Below are experts of layer 6 (counted from 0) of a mixture-of-experts language model. Rows are named router (the router's row for the expert), up (a neuron's input weights, with its number) and show model dimensions 64-127. Each number is 500 + 25 x the weight over its row's rms, rounded and kept within 0 to 999. Numbers have three digits each.
Before each expert's rows: "gets" lists some tokens that make up at least twice as much of what it gets as of all text; "comes after" lists some tokens at least twice as common just before its tokens as in all text. This comes from a sample of Wikipedia text that the model never trained on. Tokens count by the router's weight.

# expert 7
gets: " |", " 0", " 1", ";", " 2", " 3"
comes after: " |", ";", " 0", " 1", " (", ":"
router:485530466463442515479488473456493532491500509490517483529485490512528567531486538510497479522509533503462526492484457493527509530494505518472468524484504516514520474487477483490518516518470496
up0:505456480493487506510532486485494490528510496507484495526506510472489435525518506504475491496506509501496478528602499510526481518485518455505464495472516517422468457459534506453514445490539451
up1:500520520511509481555531463498506481503448501520520503508503461490454476536501479479513561482513494482565503477512517521498468495520501474480524503464496465511485479518480540470491451513517484
up2:508495503491490489497518504516491496526485510487471543520510470491483529492543513510478506523511478491525471494520504530523553471509484493479558554470504512493454506520504520493510509516498504
up3:458449485505486500478517507518532513548495501534479508548477520485504509460485493484498474522490497544506500479494512446580498506522501505489510469509508512474434496457479489470510518539484546
up4:462533507487510506467479471504502509495464430441514514528500459497511510464484536483516505496447527529478515497479505472525492495526471516473489547510445478485457473470479512501452444509482480
up5:494458476461497492488558530479506489526541487523484544501515511456523521518511521498534525527521516465501478518568481547522490504506474462530500528500527538470494468509499520522427517524540483
up6:506441519512500496469514544507501470451514484473537484512512528467470512502480449514499529502506500485487523542477481496486499518491479516502503475512512461455454517500518509529520495535509510
up7:478491466491521495504505509522481498478474469478498475524511491491536508492502487575488475553496527485515481527472473495483532492488494501431521522523526486481523534476503511530503516501509525
up8:478482528521510506502511505535511478509462483518532524498490490457494523472469500502502526480518469499571530478534492467508511500522535504511548524503494510500525516501547496527486502475493480
up9:472468497489490476524534490477477541508492493502488488510480493465514528542509526467541494515452491500500508493516491491498550481487509493490539485509523450543515461473512494527509449519545450
up10:468470483491484485536440497499519528485474459493499452526545465532515467523531514512496485546479502492480486504532484548470483497521499506481474514520484482471517467501487517505481485547507517
up11:467493527475507506509501467497516522477510472484507510514459491477470478522527472528501471514514494497468443504533506503517475481483470519516493480564459454499462498465519503479510497517507513
up12:499471526521506500499486479509543472534488515462516513521485503491464473499517462496558496540468525524494512492538486507489515475517478522484490521567537555494500530481491505523461483510503476
up13:491444522498491525507544489511516513505521474510526499539494478504528544511489514483482501516472451495515504455506486516498535491475557482516542516527496532502463468528498542454431520535496509
up14:487505533506506487466532506505498472451486447473519528520509484511498495518494490511520508493473456492489467498510542530455495519509443478447490473508499497475479516530499492514459484509519471
up15:519530504528538514517524506489536507473509513494480494518479501492489507456504451487527454526527488521497476505454504490489526474490498506494480465502461526538498479466520500542482460477493498
up16:482474497500500504491488537508486446472488453463502517505550485536497527503492514526464518504483449491517544490500518473531511500437490520555511524534498450482509488489512499535526432498545463
up17:469480531479516492505486486521490519560507509539486516510542510525469518499519507520500521567535487518506530470496478515491518513478475503525502511515535518483539469473477556495426525522486500
up18:551465479472501487477503509505507503473537534513532487513465505497500500485480486478492533523533521518484486493487507510498461506504496489487486482448456506537528485545505513543511483554510508
up19:516504503479486503478514464507530521486526519504532521555494519480499541551459516526528497529516483495490498474502534516459514465535483460526507447495501508477484508502547506526502495563497491
up20:479458480487492556552507497483505476537555503495509503534515499473480519519511530436507472499493521478486522526557518481458475466484497485468540495510504526532527525456502500485534425527538564
up21:478504539525504512523567502501500522529551503518456566517507484516438498489476457517508473503489544523490513504503536483528530471532443541502488507504505474513504499499475530457487536490488531
up22:454510500465502511487518470503476533491494524498477528530509496476480488515486502509511491503489515503527477498485465437511534541473481508491525536520509486504456489489499538480462488536497485
up23:492490510479487453507481464480472501480528510482499449521465515503507476498504486510526494566503456504485478480493500569473520533457464526519522494517495477476520525478516512479504525444468441
up24:492527483520504509494490530493480489529467483518494489513477469519514491486530469468527448478490509534546497490535481481500564495495517492525525486515490501494464492519531488566496475458514535
up25:432501506500503506481430491496482491523506505497516516508522461497489474541522492520504513500483524527532510471491502508523515516470517512546507505557519493480459497536523528523493475489511500
up26:488519516475504501430497514491503523548531438504494507500516496512494536478482472487525491495516451519513497529502509450511550484456514507537507501550489492493509548461516497558485483491477506
up27:519498542473486513482556514510501530479535496517503537522498511478517531506527531472483522545496508544510477525504486476507499477495504508532508479552506520491471492442520546505495495534479525
up28:523470516465510457472565486561465497525465477455503507524495504502492524537498497487522505504533506488546482504528480500501509518482501499521535528487494481516503496522546503477507485476475468
up29:502512516507529522504505480500520549527540442500423467527517505511450525516543478463519520492510508488469501508481488480444460484477530493473482484474488494510473494486493509477485439531537530
up30:554499489543485483504553480497449522522489460515495518477489511481464486520510470487550465472481486508550492535484533529524460499505498475466514530524497525492459500495490501513459505471497488
up31:507510482512495528523525456453506488514479489482450483560501536468502476534494461506514475486517488530484518486467512462507566507488495466484491448509513446523485525508501498488514460516528475
up32:533462496502485481533453518499511516500517473459447509492499502456479497499487515500489510469514529476543500476455506482500529521498504451541512516489488469471466484497508495502497489490499542
up33:455505473483481498474509475479471486465493471490544497512512467477485522510496482503507531517524479513491493523503552483499479500467516434526533455465540505531463485521459521511531461523511458
up34:501495467455490553539509473470507517506442492472492467521487458473537500468478489455472481512506499527523519465512480507481478483500491445524508474534509529519510497542492544536514474506478556
up35:509524521493501472508489489483482513520441499473525464526465499469501551529515498486528545514507474504489476495463501528516496526505514510493492489468501478488498487526510495475529445477531403
up36:517499487476518526488473500535520454511518479457485494499552517554519510459495502506535539519502559528492510491502514508499486456505492554498484494480477482529469538521478497485496497518509492
up37:520501481520529519484493523502482491514509518480479528478548569515443504472542501548455538493497498516502464510517509469473548487484471481495490489528457490509526487508453474543505530516505491
up38:519474500468517502485518508498509520495487482525444504523497503455525508500510463465527489517489468496503493506460521460523486504495525439453490536574500500452475484485487518496552521515488489
up39:524463483540482490513507492516542467539515451490501512508462478464487471493517460478540527501493481516517496474466454478521515471512492442477509521509492518493509524506513488476500532501490489
up40:501456482498499493543445531488557513488493458440530510525497537497511530527528516484485488496484486510480442465478496475508497439533470546497488487512510514493521486504494503463483531524477475
up41:515472550530515455512467541497515522516494479518465552500521491522484482515516502547531468484500457550535469519502502481503581504479496529502537494508513510536466502488497495477501457515502488
up42:512535492469490545508432490538485529482489493491510508526501468490514530513512516502461508482500489487491538530492520499455519544486469522475519520524525483470476510509522539515496469542507460
up43:513452534507500521553518468488485505528497484488488518505531520515517463432535507517483520458534493487472486509485562489464506470493465522503515507494470512485486514508498531514482519505565508
up44:460478454452509501481518490491529466492471513500524458526505491523483511529559479515482480534476521495493505514505500472516481493488464488534555512551501510538516522478495514522497482508504504
up45:504494516496520499498535481537467504479488502499484493500500526504493492512505502535509544531471515494520485467479530496507450537524499504532484536528488466465532502584511489499497476491518569
up46:508498491519461516483496484505483525472454486517481522526514494494514465507598526480467483557510481518490516513467494549495554520484530524542511527494485466508521456479518509489479512499494511
up47:472489500502516518507533564510481524493519530482458540509496525467506522507536467500468488487438508507481508487474533492472505486540524467487539497547504488477507503471514487527488432477502505
up48:494507515479485498543520528471501509490456516517515484508521493485507495525493471496484505517489495504488525507497505572504541539463471515466496493512485499509533527469491501479474490488499496
up49:474514492499542496490486488524510499506479465488493490529504511467498514476512510512481548492547533495520460530453486466481511511531497507500543497471532498503496490503488512506522447501559513
up50:520493504499541515498486530526514519538533469500453513491514506518505498474497457493496522483488482540492488504498531447456520463517517506500481427532462492515518508478564509480524492533541526
up51:498507546490506534491470504500513513521496512469511497520494473514507514461519498481545517540459481499489537477503489544482484477461494474525519504522515554509489559441472506500491521519485492
up52:443468502462496496494522502512486518516493513488504538506510497516506451504484505541493519498462533496480473512560487505508493455482500538529465489535466496502462498465486495473467521521488511
up53:495509519462504479535476524504510509488505545499501463492484511525437500551493518479535511485546504473469448533501530513504448451508470490484534510505546490484493451498524516483482450477488536
up54:498548508481481521507484471517461443502486515518508502542479484497516466518508477540514555528463487488492519504518518551527492523498473473529491498534528467494483516557514509450511499551471479
up55:518530500464484500513526472499521523527517501533505471516493465471480526475524488482498484483509478501478499515502521501521502454554551499503501487515470491498535472493490513506505503478475502
up56:481524514533510488559503489533494508494500480498501453504516481502498497487574506510504474486502498492553495535476483509460563491463523490491530513486537506480522538504494500507487439447500466
up57:474488548495483491472525513520514521470445500491495479520495532492480527504471523521539516481481503505502489477481495480524491440530535492502468502454519524465496510491474540495451516522515533
up58:479479520465530491522478472497516524565539455491499514509510471508456505500549493541518495519509493514507489540530484496494451515488500497492489535553527487492497514473509511501481503538493514
up59:477502481520534502505464524494534511477481478484452467500526503518482486503499505480484516537516530511507505540544515486508556505544484485497471455502503504532500501497488500557493494561450490
up60:546521491486500474503512525517497496521475490492500470503497528522524519447538478513434479503485451490533511517487500483547520471526481509515495544523534521496495482544508499489473498503480475
up61:520480486496498441525532563456501488501471515504483510507549503505485517529525448468484520501455467523535503527496498487525519507468496485486482523512538482508487484514525517468478454512495480
up62:537510512486522486549510534494535530493475503506484475496523483486496425507491480492495549552476484476476462527509504520491541503499491511476473498498497455518489481471514527501447522511549495
up63:509500484537470517506484504475482512514451471498453543497521525474509503484508506549464473505515460505488484500526501513515453457503464462508517540490528463505480498516506484523503529496467497
up64:536495521521503484462482497533521532497513487496497498530497491505494498519515488461541530502503533507475523514479505526467477483470507554512549523508535479493489519519542524480505495476469482
up65:471505509488533492476457557546442464454548541486511497525506559459504499489507489494515480504510478470497495474506513531550471520491495460470515514477512494496490496515495496528474497488500501
up66:476524503475489520523478479531482491501523502539534503504503469538488530461539508519510455541517492522514539516524493528479475507519520456561531488490480503498533474493496486502463500518511519

# expert 12
gets: " ", " is", " he", " He", " st", " was"
comes after: ",", " the", " and", " a", " \"", " ("
router:480473534500533507481503505499546499521528502516499492482536483525512483476496465481464533500531541447492464470498473534480508496499476514515524481505468520469480460477478536500507490465488502
up0:473561512480498565451533464499491488504486518454478498501494489523479508494513472515533521500470503508483492458528490522490469506478540506503493512547496504534503496484482526544510487496473504
up1:467460445475525523475497517465457530472526489514495500499481500474508480478523493454509503510541492523491498447522491534533497501526492518502489483503513506505486535485486520500516543498508527
up2:508526501475508518536435476534513521498483541467481508500508491452523493498522487521500454458494544531521478493519507443517490470511472444529521464509486526470494503560557481506520460484504505
up3:490509459491529490475505471487459506498457515505473559521493483504520494494487515503483441500485494530534502490478485456531523490529502504504495512479512499511533488557533514546503524530482516
up4:455484477528493491539495493504502470521447499496507495495505518490506488509454469533500500505473490490526486503506530506486476515479492500496514518501535536496500540539467516542471521460530511
up5:542424474507523502430489483470487509547507463512506501522481468526474493528515436521511486479502536519467476449514491456499498474496504508487482527486517518515463474464529487460489517542493471
up6:490480478518509510462490515530505486518465501493504487521478489515516503480534478505523521483458523497473446497510448466478488498473492475506517472511534470503514497511498485472523513541471488
up7:504486531544520530492476473513502494477500521486477450526541497506481513472489515473541492477527514489468486502539515433503530496503517480513486519491503499506529505489481500505533433483513473
up8:500509464509469499470480487473513498539502451509461521507512517470536492475485474505590478487462504500492441533509488483530499508496534444450467499522518519510489498486484481552495517497518491
up9:503506501515486499513489521489464499471471537499547518493461574507538499483469542515515476494484512512481504502489493487538511486543472486493513485478507494532503519531483468512465473562535493
up10:586492517502509492522516530502501532489480468470512493511479482500474512503525485479509506490540513499506472458497466459504511494461560511473512512517483502482493505507497546479506514528491507
up11:535567451529476488523471470536504509536477455471488509507539505483494507490488495503507489495481509524493501448482507480493495503459502498515479474499523511495478473485474501518485542513508510
up12:499459544483406500524491468529448514507492474512518474497487498462517466553485495490470512475504491485446501475530484505487510496455473529534535477483536504501498476481501551558453476500498514
up13:493484528508534505473504517508501503478535456479461480513433552530480516520481502470523476524507492532484492474492494464484482462532499487501523492499495486555481467519495468478539500524508531
up14:494471492521436523449490497486449549501505507498506464494516515488513491545550481504481451499490498510510556469543508503493468524485515526580510480510515508533443512535519472497464476508498512
up15:468497448493490552501536486492454496480493515479472514508434514456513487548503475510546499485505500490521434539501487499510438518482515503483477485494517505550495449519499509488500512521501534
up16:514490487516515517484523460481508489489492497490529499511469491473533495506502454534480505476468476509500524520467517499497491526478509501510546468522555476580534500502502551492522482508509466
up17:514495483494534549470479524541525532552510452501455530498518490500512455545513458475487516482477532510550499481472471461504451506490480482533504489513508500495500513485458481472497536495473470
up18:517478464491503448506498512494474510480475468474491522496515506512491490515539488509493526523505503501483505467463480509476507487510502510523493520537510499525517546484465489486472483480519452
up19:524513542500541460492507509521493505509483454455479539519459512502477518507500458469470462470439533499542539487490508494490478457485486451509520496548494520497499500497508503503554503566488474
up20:520518535485516518516507470547515572495504495534515522497485507458526521480515489488507473522488495516515510462480499516491485521507552543521506494492497543486506477488514508469552544563508512
up21:522530507513512483517488514474503514467473524507502484489497492530487478535475474529486504539511519500505523473441493515498528505511473528496546449508513505493506496486545494501442532532524491
up22:512494504487496520489474504530507470468467512522536484509546510482489526489480524478517538531524511501464468507534506522481492471517481528505476486497520463496532533523515531529466496516567484
up23:481468522488516516510494545465495495490509534496478477512501489512506492511532475493494495491480481513523474489516510512514487448543516486462431512476514511504463494524525475463510486504533498
up24:521518523468494463517473505523474532515501474475510491525543481525522503471491493461518471488486486517499521475477506537499533514515462526526536531538490500513462506451478487525449508545489516
up25:481529438477494508505530507524508535501485463505506558495475478473496468454488503437538471510459501511532493473512509480527500477477480485544494516557495512507478555557507529533508531507480515
up26:548470519496511503451500506516518519538492507485462540513515498506461558472455506505507476503486502500491459481484493476497548449487466530488509499516479536535500480486471545559494474542502505
up27:488512478486507502518466502480495527495500511493510571519532522497477515509491507551514482538531528506517505475515517531524474476463499522515474483469537510535518523541498505483424541556506512
up28:480489467516511502510522461524495553514527481477468556504452476501508464505516473500461489479505485487479465492511521508555500516485503488486506502504529476535510512523470494539466557508491511
up29:440511505498486492536513483504465501501464519521526489513563477545491452507494507473499502517527537511493488468490491529533499499499435500498527488504544521488551523548466523522427518480465524
up30:542530464509515467450480500490498517497515456505494515508475527464491518524516485551508507509508464510505474493483482530532484502515509485512478491480502524531473520550504490459465497502467413
up31:528461499475477489494472465498455551492520508486507468515511537486510505523458463518467532499549468518464499524480488538498509507483484518522508552504513532493463528512492541498498509520516487
up32:532510553502518502506464527508503480491540533473491545508530498473433526476541495461468480502478488510536528521539538497504519480513486460520492491499463539506557512532510494506513511504491462
up33:456494517451512463446489531530501538522490494498481535529478476511481508475540447488533540495504513487522489491514527496493467544495535480533509468453508529485464538505473494506496494466510522
up34:513539545513509456510465507490485552461502522502502511499488481497479467560490514455510476478541458497480502480472492532504457500498507434547547505482545496496481491541494532466536482521531485
up35:543523529481491494512482566503506478479499525478467484508519477475494542500523485505549503502530481482523470526530502479465549495495484482486553520504536541493521467498487473467532438490493499
up36:492500503546491492531446518512461496487497498512504480506500529479479504531544513485509490485511477491500511494515520529481492489525495524487538470491505521488486547499528499424514499497540524
up37:521480470530504538454448479544471519491483508477485479500492493508507516521489505480540499507515517531481549472506468506514479498499506497523559540503484516554516505501482486488504460497509484
up38:512454533499477549492491543488495480491510496514508460515480485518516470452530467518485474508468524506549503491468491490482513561448533539509514490531494498494541495504495526516499460480484524
up39:513510527493503465474511505465490512482511491481530520487477487458474512501511483497489480502511490516524452545463500455538525478523515472460513516520448483550512496489541495521480531464498487
up40:505527523543508517523499490549512505496504488458524513509440499480496501475485487488520500487513450508503501462500513452485531493531476526497491461473544462516513499554490470550497447517509518
up41:542473485519441449509472496550460498542474498510434511517558498490501486509516485508480499528468440512493522500482496517498492526457468524532517498488518535457464500533500496460491493504482508
up42:531502519581496492498500519496517491509501442500464482506488500505500464489535491557444521514510499489521519537522517516490483555501473484527521518512525499500531512509487531478460477528515459
up43:511456494470504514496491491507519516541462475476501549509506517471436508515520456515480448533532502529517471528474486518513466499487501501525503550511508496477478478466504491489512533519499521
up44:495512520472497504481483488542521478495505522470514487501505498504476501515516444524482509481508453484527429519522524538512488482530493479489475511457486527512501559535477483460491486449469516
up45:483477524510535488485490478502500550505518510507524543522495530551479456503524487504509518515509497513463542478486491458499515448486556490496505513506492515530477502477477539436478468504524482
up46:491528499503459504519500540503528527481508496490491475500530489476517511470541525489528458500544499535490517560523478484524517531529528534499506498471487524488497469555528466498462427527551511
up47:512485473467508500477521497476510535536481470527484468490531522462469483515497488493481496535469486487466451534461503499481469529451487465465501515522489486517541481505455501509491492477461502
up48:543484471489512492500459509459507550473524512489474512508486510529502507498520521506538500485481511553495519513434474479520502494536537507469482496471510498516504513496450536536522522527551514
up49:484468510454487469469528570492515470496517468530530533519534489476482490526517480479522507544518503482499469485508475506490473478512473482472521492483524501514504467468538517481488463561475484
up50:495492556524462509489472515525513463473487472501507512528486459513491531506533485458482534493432504499549536490530491489484523520466511489486510503525517515478507527483480502501525493509511468
up51:489512530463477497519525518502493500538480514460518536509523495539435428482490495537494500477503514498502496486512536499505508445491545519504541486509462536483514490511476550470533522500488492
up52:480500527499495490479501504519512518486488495479469496515470483537537481503514494454529467478505430510515532460460481504515472497501508496513524493499505480507497508489504480521480506499524501
up53:507499516504524511493455516448510562464479460504512468511503531523519547563521478496534462510510505524503505481456520537508520483533516535531521520489445527530476511523513516491481533508514508
up54:464471525522500509464477496490506536496475487522421508514491471435504478560489519469502478473522464538458506490526490474489519474478502466478518514469520493490462508524511500480507492494523504
up55:496476508461492528493492547478500475455542469521534435503530545461490470507475505539520508505502520507490504522486486523491491491527500474541505482501510484524526500481483506504471481496523486
up56:506495505473488562494510497485506520514507493548478462499508556494487511499547484468510519479562487494486510532510480483490488442544475482543468485473495547533526488532500502552514495503522486
up57:532499445508476470495495492522470496493475508481513485510461537503466458526535509501472510495481502566487484468486498477509519531492463511526526544519508513485503494482504479513509499471464520
up58:492517521495523455509482485484499508479483475497484454499521470502439517492589461476507417503562500513509472493483532517495479507503513479541499510492504505530496522493488487476508466498490491
up59:556508508482462523464477511536508506500509498499492493501516503463492475542539484486457492507450513498523458499498511511476522502470484471479523520521480505495479499505470517474510456486513488
up60:493482535462523502507487538501498487508534477502538464506527508465471491515492478490486499528573490477488476516549507500525478496537529454465483520485519524498526530501501516441461462495509474
up61:535501535500490466558525513501517505533498466505487473518450522472501528542502489514548508524508458490498497517544561511487536475513499533543481473532485475495470491484522537492495476475534494
up62:528511488480463506497509535576506544511517533517504540512489486481484495535480536545543536508474534482456430490536501515497464511503507520476479525511541481519496486533512500480468461499487515
up63:523508526525489514493461542486521497477532475518509501506545574510480511470479536529508516508518488532552504471509481478498499491508510511493460458499490527529498515481570503518512452554524531
up64:488543529537498487513512500514454533493507454528531464488503470486489512510513500483520493483525516539506471513450502547507460530472487545489483497501502522509522476537508471512488501480488482
up65:497485502515549511488505520508451524538521479499485485517516491485515542484554535533476468540509510495514501523519470538528489493509504494497459514503506515506474494495523491469465496548450501
up66:534521485484530498465474483554475501523516499494519560504514512489505515484566507461540497512460516532504504468508514516471503530496527425500481491524452550493502471478485491537544461481488488

# expert 1
gets: " the", "-", " |", " a", " and", "|"
comes after: "\n", " of", "'", " in", " on", " to"
router:472527493521494487457499512497457509493508561488483534501436535510518524546484475471483506457526497506485507548486529533544502535495451501501487534481509483517512499526471477507513476542494534
up0:521482495519550510481508540515528514519502481478441492556483500511494477502489513489545469502485482486539482500474487514524526522526517487489481486548508478486454505466537503551500462527500511
up1:567477469508512541493499514514524473531514491519522507504555527502464489531497501490480459484513490513511478511511493503499492456562507474490460530514433536471453496507488513481499542528508484
up2:531487493523523520465463450504527499498535473509511493507561520458485506492490500495513474510505477498472508520482461489466473481489473474463489507458483479507477496485481510474483453516493506
up3:470444475454542472535509441461525476467526503485531522515513535452494531479494516490522501513486541513518492513512493484503488525462513493466549486548539562508467537461481537556515504549486510
up4:515494479474546523528495496531500532441498501493487494491504545499512479495490450526505532515504511483530514515512543466510480495496530512504517454518509488505530489445492501506462502478483499
up5:502490540513521493482479545546523485529531506530540515508531519481492490503561504518451471548499490499524494487512507523500523453524489504467466528477501536498506507530486500477473509472459499
up6:506509425491494478520539517542492555473513473451533526483521498486487517502516503479505529511498462545508467523501478480490496484526510486519504465528456539476513479497562506473452462489499515
up7:489503510478506511506496465492541503488497500505518476501533474459480460497495469518568464521472462534544532517490543519509504487490508525496484503527503470496520526502493505515450493522500511
up8:522540488484471528465485524499513485553497490512503520518508472526510470488503533502512493492522485514513513493520493509508468482480490470495513500503519518492439486471476488476497496510491491
up9:485505524471463502496489513513493538449505500487492534518506531477489491483483558536493456515530543543534506428477491453525489440509556532503507489489508485505507488510524511534519527535534500
up10:545495471468458488497509519494565489518534447498548520525507453462524528491492515538525464486525509505480493511480515514471447498548477498498481511523502502507483488529503507490554508530514501
up11:525489502541520483475480553532543511495499489512494520501485490493470458489512502472510483553434469474501530477485509447510495516478506465548515483542524486465482473525501521539526493516506494
up12:529476498530485457502536486468509508514501509464495491531559450508488510503533510502510496503492482475476507533533512508492482542519496539543542526519520500450499485521559507436500534523575477
up13:499496462522498491549469524500508516541517474512526457492513499524469533497507528500538454494486475483557499494465460468477513458493490492458481525486503519515488545514508525513504482503515520
up14:446497533449525486511504507529481467464519471480534480536505521518501528526506482543555482538478530487523528451471482491494505512507541479500480523463538502466493537475473510554516486524493501
up15:545485459470453493513485473505524489467511488481490478516541458531486502485507505512495486521467497526510511501512495500502493490539485501503536519522437495515496463493493510470499539520511489
up16:470504469513465495513513481515504496468508496473494446550506495516526522469500444505520495553492524482433510490530527485526481519469499546512544495494516489529480485524509524481505490485517518
up17:542457502483505472507506510483473470487509463450514488508547490524479505485544462508471453519560499519542506560487464513519536509500533482491501514514508516473490500510532521537488493486521486
up18:512526522501516493497465549500551475528574506527498540520518521478451478496532527540517493544488547511536520512505499514473517470513500481518502478467476483511526471480492514521478461505483503
up19:500484533518485498552441537514545459505499496478556508517526515497510482506475529507490515492464484486518498450519520492497512497442517528520481459489520494508528472483484516548530485486502505
up20:466467502502500525503504478497500488483506525539474450514500514465488494539556451502501528492487486490517509541540493515495520497489547488537438516509506521513515540493494515534504497490527490
up21:493476543513466504494519509519515482543537471505503505530474518511506572542483479514551538509520480472525485498540513508506480522502487448494446506505493512507496475458525503482530512458489498
up22:523482517527564504481489485479502503473495499462470463511469481505528503488504496527448474494544488526465485468508474445497503518470509521509486529537421516488518516476498489464486474533477509
up23:532510506497446496494507482505531532523476500455484519507527470513476555509486529474524506500514553506467496470480503443537536500471562523506503513520481487489528489519473530528487483535489514
up24:506501469499468512489490450545503522494489502501472517491501535464483459490524517514483519519482519492502494467512484497481478503461502451492479457530511481525475521460481518515483418533503511
up25:512496482490466492483485556478500482550508464530499492524505411498447478542553452507519542506499517484507454545541490483523486467478513469487508492500488546476501489499524490462508505460494496
up26:532528493543526524475466528521503492486490501495509504528516527489506506469483531493489507509540492502506535486517483525499532492500477546500470440482473473459517514511483491536470489508512484
up27:492454530491482492484465423466508523511494537456470487504507527452508512502511484488488505500489491519566492479489482452530493556454484501522525504496492522476523491510499494511470542528531516
up28:496481496486488459498503529541501517489496520518531509516491467463496478511486518497552498513504518494483499479495537500489490493519501518506524496507533507476495487460502482474480505452517487
up29:500458519498500506489513523502486496478482507479519466510475512471531527509470540555480480470533530495510513450500476512532485465557502504518519512503502502490504494468484520477523483488508475
up30:499476499488511488495515466534507501526553482476523497485499525471492501507533496483513472530493482544539483478471475491510529482483518499514517468531491504484446515503539508508542498492538523
up31:467459502481497457504483483540486474507494494460510497528535501509485507529550498474514530516455487484455456478526474472457496484465487517528528467494526502522505530482466508514488488492512485
up32:552499515540542532478444474480484485470508481492507502531515457522468461495496472535507490501494469519481519502504455484514516481484512555491478475504487449509493509539539498539462488515535521
up33:527522511494464489559452446540495521491469495499483494490528475488475476593496526493523503537504496492463501509499494510529494479492466462469492521541504543499502463521481514491453545526490499
up34:519507532470489447511494525507536515474515507473513433521477532542496510507472493508529544515497500510476479465504488495461530520514508496455498465493526496502496474504539511496496501487509512
up35:519490520484513529471478479505522527526507495482471490509519570522501457500508524552507492498491482484493474524480506462488519506464459462539478520504503492510500506498444505504495531556472505
up36:541478508545508496487489522477526534488550487471502501507487439502435526521494494500561527477529478482511460504514518516538478489504538502516526504509525509505521519484532482510512435513534483
up37:506507496484498496511505461514512501455507512454530463534481516513500539479504495475513448523535539552479512434465460505492524472509506543469501520570520538508501513515496521480521543487490488
up38:472505487439466497572539448448530503459477493496487531528507493491523501503504516510501477505477505494494510484525440529522506514489524487485523517549505507509510508513462503505503509519487495
up39:462492482546484482526527527525517505509485503484542471489532478518504478498508486573500499515503475494491481499506528503472466477511501465518509515445515512456478532479501507514442504503539459
up40:517505522504497542512516526506522499525491511492484518498523486518512461521533503472522508490520450515528454502546531471489506467528493491531462512520432508514536473462505499528496510502501465
up41:494508498502480514503501465508518491535506477503515529533489456489511451491504483510498514520461520477534506516507523519488545509488479468587492531516516493546473511489534523532473507489490494
up42:506473465532452465534444534528482487455540484513499498488509512522463515547498515514500509519520472476526534511508514547489460508448519499497515520500539494512536442491489501481523493469552488
up43:510504486535451547504521506503517519481475483522475483497529538514461502470499469482509534472511494502508495493513510497511474437474476509496461487542503477518530497529518522486485534502565513
up44:545499448499515432503481492493475537521524488515472507525557474463520474518535511513532473527539499505484484510510459479470510470498474503480516523471523527515503498483515511518449524516522489
up45:502478478510462494494498475502491523446477479529512512502486531491492530485485532468542512521444532512516500513454476484507519467529532518495530488494493511548525467442490516541480465511502511
up46:552508523494521492472477464496537505493532489477514470503493482485497521550486491437485478465500518475501496486480513483510527518482504508540488506462490488519517491492546523552519552524526502
up47:516479501497492501547518542527497480491526506529497503491508536525448475465516511565491494532472516481480454490483526476491466456519528551505487484501512501518518494489492496519467485517547498
up48:483521486497512517476505525528527449484464499467490439544519491539521499485517487486500489532524512490522481491481488508479551519486471495483475530526523491504524523489525522511463481498507524
up49:561489505459490494501456444469538521506465469491450495496544517537462489491526459483510492494493498500536478503480490486543479471532483494458501522518487574523490515509519511503514484505547475
up50:517491498491464503520523470482510529458501496502500459519513496501483535525510525518518504506521541491478492517479509491559513459494503474524481479478541457479522528487544527515493471481526489
up51:519525469433494521523488451496505532530522434497520522520527482483522510492508478511523499510523502556464473519503493492494496507458496528476457518540478517504505499494504511502493488517501496
up52:474486476465515461541553493498455491442494517475501527503480438479514467512535520472470518525479514532518508480481522454541498520490506542523478512555525512418459486510538485520499514478542506
up53:497509444464498512456513539524488490534529481455512493493530525498510493492532502483502516476452504546510518523514525462492506494501526497481493475522438524534464494521522515499527528486529498
up54:456460490466512521488508481470518466499498490473482509512530494497546498478510489490523528488465531536553484496508520468521519536468525504510450503504536534495517523486503502549511476462530490
up55:501480472476486454474520483480479485519515494509522492523494476492501536483491481528523561499463494481502532491480538492495534514484522545461533507542494519490499481502503552530492510514506513
up56:509505501500523520469474521491522508536461494470466461525501510509510480524489462502543468508470512497508507475454510522551497488464505474506464453503490526480529498487518513483488508489442499
up57:462496446524486458496502503474517452526505473470521499517494512522517468508525516536485524465507471507530470511497506517481463507485477476485487509528447506478488491491494512525510504503519499
up58:500489528510493523491481511510499497494510511515502485505479550506502542484520512477507481501555503485498460460522499517479482478484498551501453467549459505467457513484520524533500504503506482
up59:528446484500500462517499501501511517502552485460485530499500495472444518488492520519547508512481546496498500466521506475529448485484541465493486463472524498495469518505547498492524464471493477
up60:511434494468494539492506516538534484496506462480489465509502499519539542519507523480552482498517531493498493466485476490530501466506533480483471487503488523489437496463526528581470527494497517
up61:475518516510513473522510505510512482517537508496532495499490453472501466544512522525505533507483453540484499479470519502527504473514487468491513499463521472478514511489578508517479512538503463
up62:525515463471477479549517510498497490491504496473495527503486459488456487497536509459495477506526505499488459515522555523540481511507473480504534518533515557526493532499502511520485534510503479
up63:490462530508483495503543476484499564503493491490477524521521487528492479511503475485518465500483528517523518537477520492499534507489464508554496500523483537555514488474507507504499455454546509
up64:501468521504502459467485541507521489492524495522521494500541516475518503481468512540507497524518499475516464491472523494492521506487486446538442451511509503554465515491484519498453466463489497
up65:510504495505503453522523513507492565459511473500554504504497500471483539481493521521536507523511487481490486522467505513487465475530515551508483497520514516512502460494554500487478456515543512
up66:502508522483564476511525502509496564534488495441503490507499449502505481515516475532559473476465476500512512504483498486516529511491481468537554513509538498490524507525487481447482486507467483